config.yaml
lr_router: 0.0025
n_head: 3
n_kv_head: 1
vocab_size: 2048
norm_place: "pre"
parallel_block: true
Below are experts of layer 10 (counted from 0) of a mixture-of-experts language model. Rows are named router (the router's row for the expert), gate (a neuron's input weights, with its number), up (a neuron's input weights, with its number) and show model dimensions 0-191. Each number is 128 + 32 x the weight over its row's rms, rounded and kept within 0 to 255. Numbers have three digits each.
Before each expert's rows: "mostly gets" lists some tokens that are sent to it at least half of the time. This comes from a sample of Wikipedia text that the model never trained on.

# expert 0
mostly gets: " John", " they", " York", "ana", "oung", "ina"
router:137114143119098150154141127180117096173139113128144109101165138173163111114175156138152078108109112148085175139133127186144115170101203117076120144154150143121107147178166113073094166116137174137151113112166111166073092146086178056110112107124147144172183084193127106110094105134125136166125079164137121056101123142155139127095185131137170166079156107085197081092122142133146148077101064115162174194142190145111161130075117139190139101079150090065084107157097163083105109117126155150150122134154118190090191093130150137099141130143153110096119083149098147079140131157123086124
gate1:170159079103105109101147161112132142160149134161118182172121110071189158097078103089112119146111142118139169120080142101116198124175186081102121162144125096137129125128098132087168101102118095118105136118214087081151152096138201131121079118126073123077132083132114151169100159062130187136066050178105171138077145096130137105122130103155124124133091148147098155109109149129083123152106059165130148199161106157130124115094194041172149143128101071114072149124174122129140101143109114116151178108175173138132135157121143156094158132108138111129119144132159119159088143122140187068
up1:081097189129057143155127138138122118116153167150102140170151140136096172132109125105182104114126204160097190030161118184115135068157131149107095154124067104072129107077158137129177071103104080131136101165109101079116153159135124167110148149136152119142111121124151137164150139135172127118131161161121060142099211141139127134106184146112039072109086173124162118176144085142119170144156129127122114148085126132117150137175174150109160051113127073151119158090088074140138145083110147091086086081122144138136170069182124141107092112154162096116187124119136094096127159122140126124
gate2:141146096127112143136137193143108161152139135136102232151123084171134143100101165069083168116129111098132166195130068018101204170057133087103171161110131138144116133200151155117184072115100104139153138127128127136086107106139141109082097120118035151144159101126125103131068060090115103063107132094102123121163122118067120104118115059094112192078146161160110133134161192144108119108137096121095152076106115145142135143112149118130112136120101081135076119137136160097089155134090149158134141125129120169130148153141130174118155137118144111154170098099151096116164121140102154192
up2:113087129176142081151121085129184151144185175114095079140133165144156154120158111169148149135139139101157086124127168177123130140101147106147095161114175169125164144131114161149134141132185160120054134107142110150161108124152102107143130121080175117085044126134165109063128217168125153120149089107093172125114129163177107120116092176131117150118067066133073105144110086142093089149078117151166152102137184146118199108137175179142173102124160166116078134104111127102124129108133129109154120136159055209164102120134127143090193197075122118103109147136108065157080107139180149128
gate3:171157117158111126102171133120133147112112073149149107147086157154073112086090155087150145134121112092115113110159182089122123136095137120121146128153121105090091124135115152152076182131183093118137108122118088159150108107087134110116085095125180161128124091150168103135083189148116109177182120117233146124147103106123164131115159110172131134141144077161151115108225101090165144125182115065171153136122114137163100119130104072110230123107144097089077144126128161052153186166114157162107179110139088089051155147141174142135109138200157109116117110084148171160157123174108095108
up3:103104108115127107168070130095114192170116182143130113104144122154126140126197125130125102074174144122195181142197077136143167139112078114085121119188142129094163081079141215096083074166137137147096090084112156115174119123154089130093090128168096129140097176131102148165152068130155188129123155144138175142112133125132166118143126152123106121182111127106143111109119150144183179134078128119144158118189132130089064138087114152144121150140151071125186201165113111127152168104074108152160137174139084087109137094150083121176163137123102151138081148145129133184078161143137046122
gate4:138121148173162119099080099147073167121167153101159115108126063102127132126140155146125106120136070081150155156154181156089123139161134197110071114179096104142197102188147108140044148074190166167137159145166133116113121108125105081089127150134173116127151075143165135179145165133127133107115104132143170069164180127128119138158149141153181080159034169156117113140087111127156134106113070120087148180143131146124147160171130059136136095140151178158142173119103172139092118086111097176117141133196104151094097115153128094134205123115165133122118153187156139168154175104152116090
up4:159095098141128127123151159106124195088135127089161150075120125120142130154188167125150088181094102130057129186134087148125128077109110126126151109139084123099201125131114149123117105141097165166068120132120156161166133153129070145146160145190129104205116115124166147175137073121148072115146099063142079106167163139119127115097161134111097106166064150114070135176141125091134141142141107133141138193112125166134115131080144138162111101098187102164138095088130090113099143096129143138133165128167165121114080159105182176107080124120129157163203081159182168200129166115116047066
gate5:100135142191122104144101175097132159129103155170133152137144151114169075116213119145085108149087131057106149124145114099074076139091103089137098142087136089110093174115139054103109149083120145119102101129158106154111144119157158111113139143116178032091098135217117152111113095140095121096174077120148104085078113154145134121114149169100154158062159150113202103078117107121120191150136075152091125119133167111093092149086102189133166117089128140150141125114088126131155102152137171146133127121168103149078099137124140077117128138119117144116085042133141208148124106171058163142
up5:077131117180127122165109160139165151147157154151159192207110113101133117127113116137186066149105156156063113120116148098125114139156115095156114151082096147178107092098154145145080118095195155140154133100154115123130105086124105065074113124082167201120076124129166193163092072100137090217097151102172108096186089112098112085136123126103123161061170082094091092145089118094135167164124089082150170105154143144127145079115140131134136104146090131140085172066120145169137134171120156058168173123146089149161135070104120130093141124126107127140177136144117088143140065114114140119
gate6:089171157099129104129178047110126155139089137131104101114160123135104123146144114167081111189145163132155105075125155125116145182106218143106180155138185131142145161155069146085096109112114112058186141118146153141127131172092148123143121108093169149124126148069133120119124130114126197166158138135108100083153127097117144175111189099134150126127147200147138164185153109134094176150123112162120103168104137193088173102164123108175197140118127116099120134121136182079127132182095122131131144152182131197061143047060137129192129156180185125128114100131124146125172137108136128076
up6:154091113146189115143097126168137129093138120124094121113136102128173110120102077138095153110094133121110130180138157108144191129051105105101116123107100109147102132147136164115173117155117093119082228129118139004156121092150059106123141100084117079166157109087155096108156082113118189059088119138189123138118110136126117117098156148138068140161115109176131107086108174139235116132112191144171143086129140083183137113080098136131106079125116091164109089031089130136150159151157145129163120128114131102125112176123155107120129140128092145123101137126151117120107131206078101123
gate7:173120127136171061106073164166130109147061119088089109090175126122115118119161143127166090132097154128083233172143158106123127152103128119130132119138127119103114083132127100134226150107084118152178172133209129067110135158085138134114154188154150139153158152164142173106144115108098139104085178176092099113111134128131129123117143167136162173118158080071134112163097133098104086111171143114093072118159150086124175115098131092211116163144143100115132131086137104117125158200154076150110148123134133102101170032155114124127072147105155139121167186147110185126138128183146102142
up7:126145147159180182099135119154162161143181124104166092118025131116115132150088114132100163118130140110203150126130120179127134094147116125131129180073135123109139098169092168144137123165099088130081151125114168173062135135135148087149150164146079168111077119122174110171087165109181156111137063133187176122148143133111131152152101123133150125101116146145152104075121152192144127106084097130142124169087112176157125081141086097082120118047151122114163077179136100182127166086169138125132097171158181106159125180083130139147113191155063098130078136130160078175147148083191110127
gate8:191109134142112132088111095151127111151144191124125104125107164137082168110079148135096119136146150124130149108104159187120129108072085148186077124118140113080162175152142175145049063173139128064082136150133087159116123121139154068079044139118162141124119113177137158149122123083132116071124072170180101085124158125147138157100148128111126158127090231124110077091143103130136112136152119165118083168176120125143197117103133103063157109149144116158114124201165082101135124154142100167114157108105170114083131128128088042130166128152143096143138124081113178173114131076164120154
up8:090107140137162090106129158122042115142112115126108105141149148113148114155152109091137131158128141059107139076133112101153126112162178148124177112250119161112177094155142095155113137110184142110077169130065113135139146192170103144153164184193132095068110101118172081122126113143127128128118189099080109198170123182102161143074118114140032126128138105137078181131111122035087135166085123085119139124140124121117140125148132169147125154162162133143107058135172111184123160157094151162107123098157106215113161138130124123153097138139088078114128142128145100147111128122153127101
gate9:111139183097114160079086140108120104113120076126125089162118099152169121121106098114147144133138052187081121122136115146159168122103143142155090079190105130116128132134086124117111129112155131076207108130078148188134068106145137068116127141122122147092102136152119081133097144123161183121120169155132167052145124188122109121116122165135201111113115156133141091116132141074171139163125115085100122084134181074053144109120082076080140166120119123127084085121063075129081128103184110161113137146164159129113202129117092119132091134121230165083133122153071137179165143133161123082
up9:148148166167071136128135166167161157124116077128077118162098097130152121168160095114187137156201127138086109077086106064078085116111184106083160135167102128091096115105124160175145155162146112146096116110078162173144150176078196104151163184144165076155057123118125103107127122089141137094125204113128073089145145119141091083120115124068123117148124132150121174135115128098124128155135101163143125172142092113107172090111057120151126197154134125180113136126183044159108128128142147145130123123165139142179165063144146095172120152167172122141129102160187147123117104166108079081
gate10:184116125071115161135155138126141131120105076118169117104141107121140116151063113144160149116136120057104186199150166101092119157122097159170117182176176178108140169138122112116185121128146120126127161129118178113109107151096206140140091123117091147177148105144125082150099131117115145108112172137091199156152142126136177147059143119073145101123143085124159107147165156163119095145167103086166130120159191091161186116051116136159110086096138134126155116117082163152104133088220125122165089163128095036139121135148122112146167118081154080100072111111135144060172163112128075143
up10:116093101075078139155117088080089118100078164141176100127148111149140118146090162111194071135130115101160152131165111134168100125185072128187100109185105110148152194124133120059128114166138124069137168118095176100101106137100157166152131138134114151198129102163120144147084113132100138099130146153111107113156141134154162209061154085103089090130148152185119047146120140151112127096147134098118080105150101085092158080091163130101110086198141160103136153092120196142090059172133122141111106121081109095130101114190097130105209114127142105157114103155084114117111158091179117141
gate11:183151146125121148166123110128119134124070181119100087116087191159085143152126162061088103088136119177115112126174080076138140155114111128139158083134122149120149150196130129128121135163073107138147165151151117132108131052147133189125115170085121081123163115130105125125136170099136103178135069158112125090187115100121119136075128130110112128170141134087141164151187093118129092151139103148112093144132130175181136027108080094139146084138147146102146173161126105099088139127116162162158153173121100065160125130125184109095077114104108172173126100136204129075146104236079175148
up11:123086136149135100118162107128111134170073114124157100086106129128127120137114109133093114166172118176133115118097094134108121123137155120118134143046076137130122118099114164070131134146157144115149161112160067181065102107076190134148116091132162162116134073065085116071137141145135132124126107103106140204116162157088096138148100140155167087109142122110193183079112126117080131096141131114109127151118038111173098130151113121142157157108110069092062129111103120129088100210089150160133164078112119073195143152162103160149154051083104146167090132146193123132148083173197167169

# expert 7
mostly gets: "osed", "ement", "ism", "cted", "ved", "ired"
router:143099081100080127113162067127115093144164125099134107114174148121135150094169143194142082091140090093093133117140134160132132143136153141149118103164101174093120135131109080071070191152119091064150167104121218155119080140098148126132099117113167135188123088139167093141128154154137127155177117171118110120122081160171113133096198117123107153134165131149164080151140143118149179106076067068091123164154111113112133128131103128157180118106134066103146130126070148065127102075139142195113108156177164113078195117104162098116171081126076101152144076127089187149152186137135101086
gate9:132147118088109167156145132106166124102103088096149107140112151112124100130113127119155133161095138096158148099145166078187110101155135121134104097136099105134127126116214202145120144125073128064082065067089080121095107141101155115105053096144140114127127073172143112142136147056160096126203118112130169118084096116156073144114051139095111115158115197095104036145127106159157058144152132170109123120115137127098180103154160167131145167148121139082105088112100191151091156106092131133102118105118140151083110092144121144141116145115167146116190106097171195177178161098192139126
up9:129132114079147087159161091100156216071126126138193183195098131158127133135102114124127138105200110099103128126066184104151114137107100114163105127123172127138112094187097145142082101079091083084093118113119141123094087118169146095134123158135098186063158122116094125115139169102114103139128133146079129116046101142144150133148103184161075165115167081117109151087124129198151158116110134100093128150124110119099103139203098119177127209073145129128140177111108175148173109160145157181096125106126118118149138119096060063100128124141121108104195125097081174126177172106125109130
gate10:156108096049181120098180121126084129101150096125142075111158121107105122118126167143144100123111169114106171158150100114112114118123110183128184085175181105121147145071119102103126180124094170119108158143140185199085074096124197157145110150145137122162122124164156108148132133132137152147099201116124153170156080120104164145131117110118171148121000162138170098110099110118146093100150111131178093161162120151149167189109120126133112123111121109056127132136127140115199139062081112183159121112187090174124089113142120098133126148162098086158144203134077121151161186132087120162
up10:108150157110119196122205068094131099139052074127110121129113137177116103098096186159136142108126136161171109097106159080109145134126145092119095119174126115108192136098155190110174094056113144210104096120135092105127146184107155121146098104162067147150145087154118120180158126111131111138184120088068181102161173092084059144098143184173134178148138166052096123145135130117148112085157169138059108171133064137064159131099171125106133138150124120111118096130137123117118129144108146144184143129097116134158091131153173137133132101147063151162161117127179128160080116100117161150
gate11:139085140101148135076177099126158168092133145183160126087163113145062117143124141117089103139151137101155105111067168102110136118144187122083131122181103120147055131142083144132143080157174144075122102086090151139115090148128132096145093147105062097111160189147118130128097178132115161083097122160106139124095133093156146137113164060188192118121100088124106053085148123219118160102118106139174121148160158116074119132116157144117161169103098164114136127131111080113182137162098150225096079065152145104139107111144117120138088115146197127137170079147111134162155144053103138099
up11:123102120114113103172076112193159116172135148119097132219086114121130154106133107111122134126074076119175119110187127119189050089115165126108106109192112155084090129102133123165119160194111138123144075126117131102110089118080066147101130178179151122123135087171164102122147141139147148098115092121135160146132161137146137107077098135130147127068127085161176162137117174072123122124131158087129115228099085124132179139107142123131136249136064166110116128155105125132139078139071058071132117141137094164045135107118148114120167149103152126120122143123103167157150160161136126109
gate12:159117090108128110076112119148147160132085116149118060118095118123115096165122087128098071153152172154091141141149171083125119111110159141146141141134137088118178172110111097171119149140122099070105132090132145135112149100114089151104111144102082199134156135183122094125133176097148150173116122178110133116131156146125101127136178160112092143215141124138142098129117174132094152130187123137109145190142122177144132114164093086131184115160200150112117159143155108096110102169110063185089145055229174050113139064144094124103111182122091193110165103099102141164103060099131186128
up12:128149155143023178074145124160088137186176151118184110133118144122194115172112150127191137155110118058164085152119110170164085124131128156140115133139165128135068125164107109091129074164121109072124121083116063125169120104113130120114169090132141073117114110123133141095152127222136099090156182138105152097145154106158191155116105128089132124113111194128103126120102103066139162136124135098083112095121106135164090137131182160112131142074151150078080111156205142129143154134127119160115098135104119101169142097078144197193137142129134172167080109183116126135105167120063129083
gate13:154090137155063139149114167125085179205138143167108101168165120137033162116199146110147110083188157140108138126150132151179182130109136146112133120125151164156164130145190082108126092098091153106143130130145123151123116073138101094063116148104132082139115107093126100149150186133066064078088158085099158141045132107124194111116154129128117094080100084124153126158153126120149143084143144096066153116131162174095098089173147157142128090082171088122150091087096170103130117112131189142153192191131092090093106109139088131120083166141098128125122151149127124115125159119066170113
up13:107150113076047134102115136155097145138138129154169082109185077128141142125144186141111151136067178087153123131159098136157160150115150150162086167158164100057078104133191059099110099119124056130119166121117171097051091080142156173161148138125119132141189154144152126136131127153158080142127137112078076125154110147126158151165146099098128069108089142097142161129126149104081150082111164070102084155138136096140126136110085127133073113113100230141157085116078123112146104129080055127126137141109118122067134133172128087127147200135131138129128125134066114169050112131132131157
gate14:145128051135114142162136149164116100134104125111148121090148108124156130137118091121086184117161126072125122161153164152099119146153148119113156131072141084197100124106147126088173096099192143108098121133130084185209074150176117119140098175114108150132203141124150143145143140135141152154119101126079217156136052154168132131169165143121097111040159175151156132123110098132163129093143109108154137207122122127112124139141194145099118154113097143157075095088054114118209140193123057159127148128185128120117085149138147072111212159124146099129110133123115168090118105127129149145
up14:170116123099074113123150070167157115139130134147145130104118092119113101139089108136157108140140078126106105087091089094155105118080172159115067148080145185115144185112115159159105161213117158148089107071096104167143090134086115120132138101089133120147101106101111129139107148172113167125116162164087163070095192126126111127113126101085162082122091157198090088186098155159143107023166152081082130102208152142109118132181184142109107089133190130160102128117120072149098153148148074090096102144177102171117154177119114127130159161113152087094118119106160130143130131126057147170
gate15:142088065103145137119164131142118177071115118086082118119158146125105114137147134170120159119136107123117148076211131110113132132151113116205168142097120144146171117149138125128083134192132141119120173116124193092070115105109099078111146100151078145151172064180135158170123122145191133144114176120079073086194141089137110120101130121089100110137146098155133117107138148207114138131125112082090127156127162134129147070156170157158131160114136143142121157158118196135112094117179170174132085145167079205178164118107144060129150143067154060092110099114144217148111097151128159092
up15:079157189171179115175173133081209117139153125169155127124158180134163181108159116152157125146095155118157077118090075164164109121079117157073100146151124066181108158100155081113149096099135144149133064164176093122141155145182135139168158178138140093133125166096187119094146141123108128129129101089097172173087057135099154101122110106181112147112115129184160197123111078078140122140130111122147125149110116100121064144151134119130156140148109148112127113073166094108117177123106101045198117092159170112159130177120116093143082096169100139180117112108095085141108147134080104166
gate16:142110155159139184112121136134138140118100108149150101097112123095155127126113060176146112072170142169088147137154113108105139140135115132040103117131136136089092224117084146143134112128104136079137116105120148119115055182066191120100106112086119138140072114138124121112127174110153163141086103114156118113069145165142126180103069139104170163064151083148125120165092144129097115071152136124098094109159126087155158124149131167114120147104115088042137083154093112122127092132065169171141162125116142146151164092161092099130167090080169145228109083148170162161105136068073157080
up16:123137150095108159114127158116050102105118089138165113107056165124126126107123125099087144137156090131147107135118127159118111080100207145087114053184113160083134129146100190107144091180069122134170111152097166139158058136135146095150128110119101110084102163152186097169142172128175127100105077115106133095102161121120125067118137137143154091117118244111080115183113130117107120085098137129199133152110093086132157136203106080161151120134089118063130156166080118139145084101083193130131122148112164160140096122209133085124177103128113121158121112140123097174150094097147124104
gate17:130085116111102156120127175180081129211143055100092114206161140119076179096109104180103145159159180144070123089150071109166166130104170093081151094158086170077062120132154155052108134152109169125146098150061096163126134112099149153133141099134145148128126185161111121144084169126128120116123145115135142110114161167152145158099155118170141103123117163173042135129162184110139163078158126090132144122110125160130136145143097127117123145189179140126103176176050123123154162107133131125079165146140105103106167086114112132124092140153098101170143155177121150139076133201141179142
up17:182148072137145122087122063095121158139112177148052110118105183105144095165100124153114138127122123092139144089118130044101138070107089135139119169133111124170159077131186116108089136146156129083152065036109147103134182110139130164174185144159043107104099069123114165137173080138094140138117123161157105130129104135177148085096148100138126126150147148118040204127111163144112172181176123140127130117127079192172117087161097056108143140136129115126136132160076145091158135134141208124069097157101125145122104135137172123114136138128141120119088128168054125151114135126142125116
gate18:142058153115043148055088142133192057098151117137156175137081119154124126099125111124136103128133098130170114136184170087100127031131157128097106099153143152083089126146121149187121166180177108103087065117103159168133095126136150147111109123175174156119116150162156118147168154063103160189094123168103078122193176171102129120094153158131136134108110128143127126107093151129108115139086129065095088129127149139151100144089129108125105112143143184149119143153089087154168113104146082137196177202144128162126138115125082120109172077191114110132184122153167148176114129170127127162
up18:160145122083162143128091102115126095114124105104089159062081108142137075159101152078111080121127113099145122171071149082125070151069113116156134150162124111141099112089156130118078117103172127123118153144131157127088121142153140107129099112136128138090120103176124099128088086165161102138147172102098052173160137116118098145104105150113129079174065092121188119154108169132170122109179096096195178091184114144112151100150157108183065165158142177070132127164078116112105128138134188101116175163112152131204162175155073140088076118150098110070122185087110109119135164149194092082
gate19:095108068131142082090145153087209111133062129120070150083180099106140119141140140055094119108152063055120123159124125082152129115089132143138131116139144166166087104129090101118177119130106148122121169106185122140141100086131183145147080131104102132135086192118122151100074101075173170141157123195117159089087055146121088104093146143122126137150128134141160140112089103120143129125133133119147170062136182137103117119161136113164143153093130153161091145088128121150135162149115093128176068121108102116174112176137148119147110148093091044155102145123198220073141121175115101182
up19:167082189104144100153161122108172137165110099133142184098163094065128165108141142135154127129070117090119127129124143133139126129157122173085170145098141127152117160105101104134131087130099127107164139092141149153157100114105117190166146170093141101163042099146112139215120112131117114112131153159099203112044143157099091123066088102085111082082105144152158095130156061135125102165198154133137098134106141127131136139099164102094081133127093120180075102164102151179176100122124181124096026112131098100141147154155100078188173129165080102168121167143123181153112139154164126083

# expert 5
mostly gets: " re", " t", " h", " f", " ex", "==="
router:124127111139098149156171118125070091128112170058173151147130156112154138083174084165171137113137134092112142109156157153155128097093137156111156120125128113133131119124141081113108119140174119075112137120148127106114115119151188065084130137082122162107225110152163067132117081094143141210142111153068152093142097069142105094119167135062138181125123100127181127159135135115141179115119079106122138174179129079129187142095093135158204063044141065113103088093100167126137127113140131109188068141133122096090139166104125162129168064146117084145095105181116172128104082143127101132
gate10:151087121125052086138140146139086119152123156131204125143107218156161131146081070162175137123116100180155091121128186158139159109119114136164132118145112156079114081126082125034133191100147119178120129117149139086094160076163094145134082158113110145123145109155155131153099140156127139123115082155182091127145094136171134118100048109134117128154117135099114140128134128097150116120106085147136160161126122162095133174119114107122151110092118146119085005069072165134169138143096149141164148156119129098139108131129154111144196089172074046187133165071093146146110136088120098103
up10:187116122113168195143137145198140170135138124126115140160137129085150163100158121123044150126067146148109074155112152074102071064082132201149103113107162136142137106112118136191131123119105090119124111071175129088140150063100108117146176090130170154115124084143122147152113120068145135154127093094085058204126113118164178166116107131135120131151034112067104149132103139160121155108122137117110117131130082155182121124130096118151116135097117133095141092200151041135130109132120102128145123106157159118135133125130030151102127164062080143138146094131100149171075107111089088148
gate11:108102135202083102114161104062092168127119157124146078124133181084166145143122169124184118154108064152127143184084102107122107099128148198131104125133133094070136115185153097111177126126151141153129177099127089168099137128096104085093063122130167074106098116112117101122083121116156137159156069152128154068059135133133154143124125051132109156149118139093082135066079163141157131097131153128153217178144168179140135160140192125167101099053136161134090146137124120094120089145078096106127133162111120116117159163155116136135106078169165112108088092115173135072191103172122118140
up11:119193145079171130145131139120178118122125150130103105164159123195153133116140113110151081124166158093104150119161129137152117169154158047140141100145145158170074089101118202210123134137158099080163089181159139096181069153153162157153130115093163135142066124108136122129160071105110139129094131164108091119154095166132085126132156144182175107111115139143167126105151160100085166143170154134114123110147087019177043116150148169136136168153103113144128111141132112173187136144146136109122134128165073120170133092133128100119131198096176168046142198132131133115107137128094093167
gate12:108124139163166134048178097140160152154157186119104136118133140077115085203193086117152128142151155115167145081158178124158131098119109199160168120114145094150128232123210118099140140154154152122157143099111126134104112117218118150112108085105104150158152139082103102113086166085138125104141064112112161149158097103125095125104135123173185177099156104115165079117175119149098081093141115097117135104171112119112153134136094171161116106098064150116124089058133128127060110158158106126139122114115071153118191172178109124062142152168087101101110111149154138155165144110085142132
up12:152089124177148177167122058162123101113160107175108131125135115116148078118178132113106127135137177119082101165132075102182176113187174102138075118114118103104131095093172088151178135122134177039147111159194124117118108153051110158163098104180117125143094063119177096128130106062163090142139156107092159158123141140083052085158159127156133087103109123095166119131125149120149102124143112141169128115186118158072155042129160121199126145068095162142076165164060147153130137119098150136132150117103103122128125093112133114095139144130057095188142145157125093159138102144153133146
gate13:115075106157121176085051100138140079122162113136130146105113181072164127167135126142158074166111160172113104158119140149125149092118155158173132146173094127143149177116120089064116154153163152136145171159185121126116116127130152151135064162065183147136106139142151088161120160080141132220076053114145097107098107182165101136106152111132148109146159131045148131097078135075161121131094115144065138142146124127076094128146161193153159075091150134129088075056111158135122075140106177095133139107121171109132176131145168148104151155134099114087099101067132105177175132126159136128
up13:158119130105146103098131147058125174096164107132081114178132152067114164115131162085131132112129194200161096146122108123141098132104157171096153137111094158093124120106111186129151109142170154148185148124123142166205124114124093087160188120185108134136135128139127167160141069126202134139148149087110207095115137099167225116142111111113149139102096082132121091114136123136139116148181117116123131135135153201170173098115079149136201125190137089146127129200161078099140124158122161150110150089142129122142112113138103151198115151170109149135155124143149159234117165080148070132
gate14:184185118127103071144163145083158170169146076119112129118197137036104147159126135116167165139106148135205156110172134100155135127137115119093059123110113139124135126153096077072126173109146095123159122128113104171119128124117127109099150186114105149140132108129141096176060127102164135098138096152109158104134102136123106189105097142061146084152139121145160082135161146084074121098126096120117091123165158157157124015076034134090122134100130093145140150111137131125120145173159118124085124173109109127152191160082145178176087117087062131130121104119195151194090138137148133120
up14:099100091119097133106080109097177054168104096135152128178127121134136116135159109065166112105104121161100086158088136157099168118135125143067104150118137158128115117134180114117143136084108145114079164124094167169142136113077134133081131139187191109090090139088067185115108112131069167149087212108157159146085077165109182255091065051126116132146116113180120107103119137072095094115128136148087125112074138177137103130167147151125145160158130124076162121119130098114149133168144122140131127116113128095146117108089152135128133115130220148151179085123129161075098122109144106117
gate15:105178133170068125126163068122091083109136114163122121116165066116132073110101126184104078114075129134105135104116134145114158116083112120140129099125083080109139141107101121098117187118081148127135126148112111117167145124109061080166080174058153089132183122202098128182135126098151105224104129129075129134134132148134106082170114110080101103138152135186127130131147154041152129097131095102160153102177112194117083096114119109094128111117112084089112091103091210151120113145098068112089113153104080049135124124150103144113138196173115119119141105114185115108139113158137164179
up15:162140116137154111172088083062122139123140078109132041123126120129123135100139129144124102184085126126123091103171115120116156140135096100165114113222099125143124084109088110133112122159129136221104169118128154106109137135165155124146087126145172099141117125149118102145136086111102095162080094134054119144111099051140165112159094144114127146088153174084083130213085150063104132167123128124143186107126151173074095104101154148083087098065177180094097117108134086134130139143152109136184126149138058145189108157125100070091071127165132149127094083102092126129138059153118080125
gate16:107060133141124112124081149210114075118171140069176126136152163114125135146133104151173115153165060117120173108105114094144154128124130150120151131141108127139103162166122215084148134119132124110068167121137089117147150085120096166126108105052110093085162135056079140143080078152094126145128119141106065129119130096152158166142068084087136136146120120106127131119165109175135126109177089123155133154077141179162128111129127143121138119156108121076094138074126121155151083179174094113036044095112100159181149159133161139160197109172073082118116143076165111102178119100109144159
up16:172129143111045096184122131135104117111126089174100156077098131138105092097100143131180124114078115111146159095153157119165172089106113119109088099107137133117112080127186138100128170136155168088135159091070162033145143169151102093179130238110112056124158080138099129098154159159175125084172104114116146108127151138113096179091108145089125111104157121146107080140115062111134123146135142162157137105134149080167113124111158123057095105118137145128115146175111159141104078193109117175131226103138090137128128112162122130148133090155101154144168088191179133108191139092134137130
gate17:116113192145159140156089135173143095119159197169150110104092116131102097179171098142094153133140135129153181065092184132166156119155150130144145128072108081147138197173161163135080174142143102071109119129178098092170123161119157127118083131093111167141159127076146049122095183127088146091171123139157163056099052151225027068118112123106157109096097120113176105125100126118098167135145139103102119130159111129111134111186185084150123166089144149125138133092143104150188100167113135102105104160122106115123131147120124115125159116187156141149135117127149108144178081116084133147
up17:156170113105126104092138085156131131127159131174125115106130123077108160104077106120076108154165137122121092208072126153126103128082144080163132154064110084083146103122172146150126148172077076136173100132103128054117148115131121080119155032153157114123148118175128131144190122102135083161100126142172108147102123130078102105150139135152115144144172141132075145092136142159146092140125134157127179104119091122197060063052132119154113141140199183155091150133099176112154105144130141152096143153137078130104146151129181158118152150086125103075148122082017102079154141116121085148
gate18:143163128106166128189172127100151125113142175031100137159104119159179148153120154094089160097179124157102100129089144162106124110126143106229137151110160160106125180142119124090098140155110108140131128135147126097158124083138131126130066141109140122103121096172150172076126159158166077143132111106088115148112123102098150119164104145124150075171119135145217185100132108085133113090146121124139125138100130072138143099152114088120162029140151113141113080098116189151124135081154097178096156080157148179063141105115114141086050119108136097052144090168096115188080122182116140083
up18:104108140081179145178119121121181130125174150142159149152154097096076132123095076104071137140139137144052114102213155099167111170123141125118127130053100161118131087101147133132087132098127128164166141150128155112141093124117093138085092096102129163148183169099096108159156033108107130137100110124049099200107115117139121087144162126126108126104135094166180122158072172154180151109107159137146155103152080123147141185183132121151133175140038138148049146122165142136097142164154182131152169109173112112118112153158092114116168156055140125102120146122180176118108168158078112102
gate19:097077177130126148106123140118124093099083161148132089144168103138191076153129124167165105120147108155137158071192139115140202144128111118144150117069161135126102153095202134148151218127157139100150140145112197101071129151098128148125060097141164068129101141161106140133091193159113144160149111113105157112118100182134115185167130113121109072134143133149127127125188110117160138193156099168145163140145134064142105161119129161118109151124144116086141207103165145172116145137107099144185111158084117098093141149103217079162142153175138100114046144130130164053126154119105145098
up19:114134125098116177101108135106127128115194157093098084093111131132112169060091138068115131071145152167123142151060134101100113116141110150170132071123115110098165106095127134133107135119123113181143085113167132177175128128078121070056125078188111154137124093118111126156169122137132108028135157153183108093132142106112171120034132112116159168116119112088145126119129153182141125111151138113132169146103118059133080138129175137116058157091158127130183129156153109127090117095124127121106079121130075125091182138165057154135120108110113139118136103250114092114056121174152137132
gate20:103144133124161131126135130174121172110126183146142114095139163142121116177109110145150092128194137087150148154089116085119132135073150143142121135156099108069098134098141118169128072126109078197108150117138111114158140109149111194133100109117109170155164150093127037161075120084151104099185066135133117135053130142128094194112098132108108170132154121129138000142205082174125116125146123130118134088126123083135132146138138190096122104078092152093107155138155134153139065172121106097119135124127085064148173114125074128169094111159084096143164132148196160125133097118068069131
up20:083092140195154153129158106142136049128154164106146112134115127109160097108055128074191114143089164187122062103064123104149159156094133085102204133178111155095145093075138145186141126098148093121145141168149120155144140181138083101106171124132173132106074083138101167135108136105123142128182120155126132135077140111167142066121121146125205129165111149042124171147093080109142092088138111129164096130143097134164114082154135083128104156131123143119151076094095112101149137172130165108150110147158153126116154131102156067181079043105076143095129069093129115107114123091128145082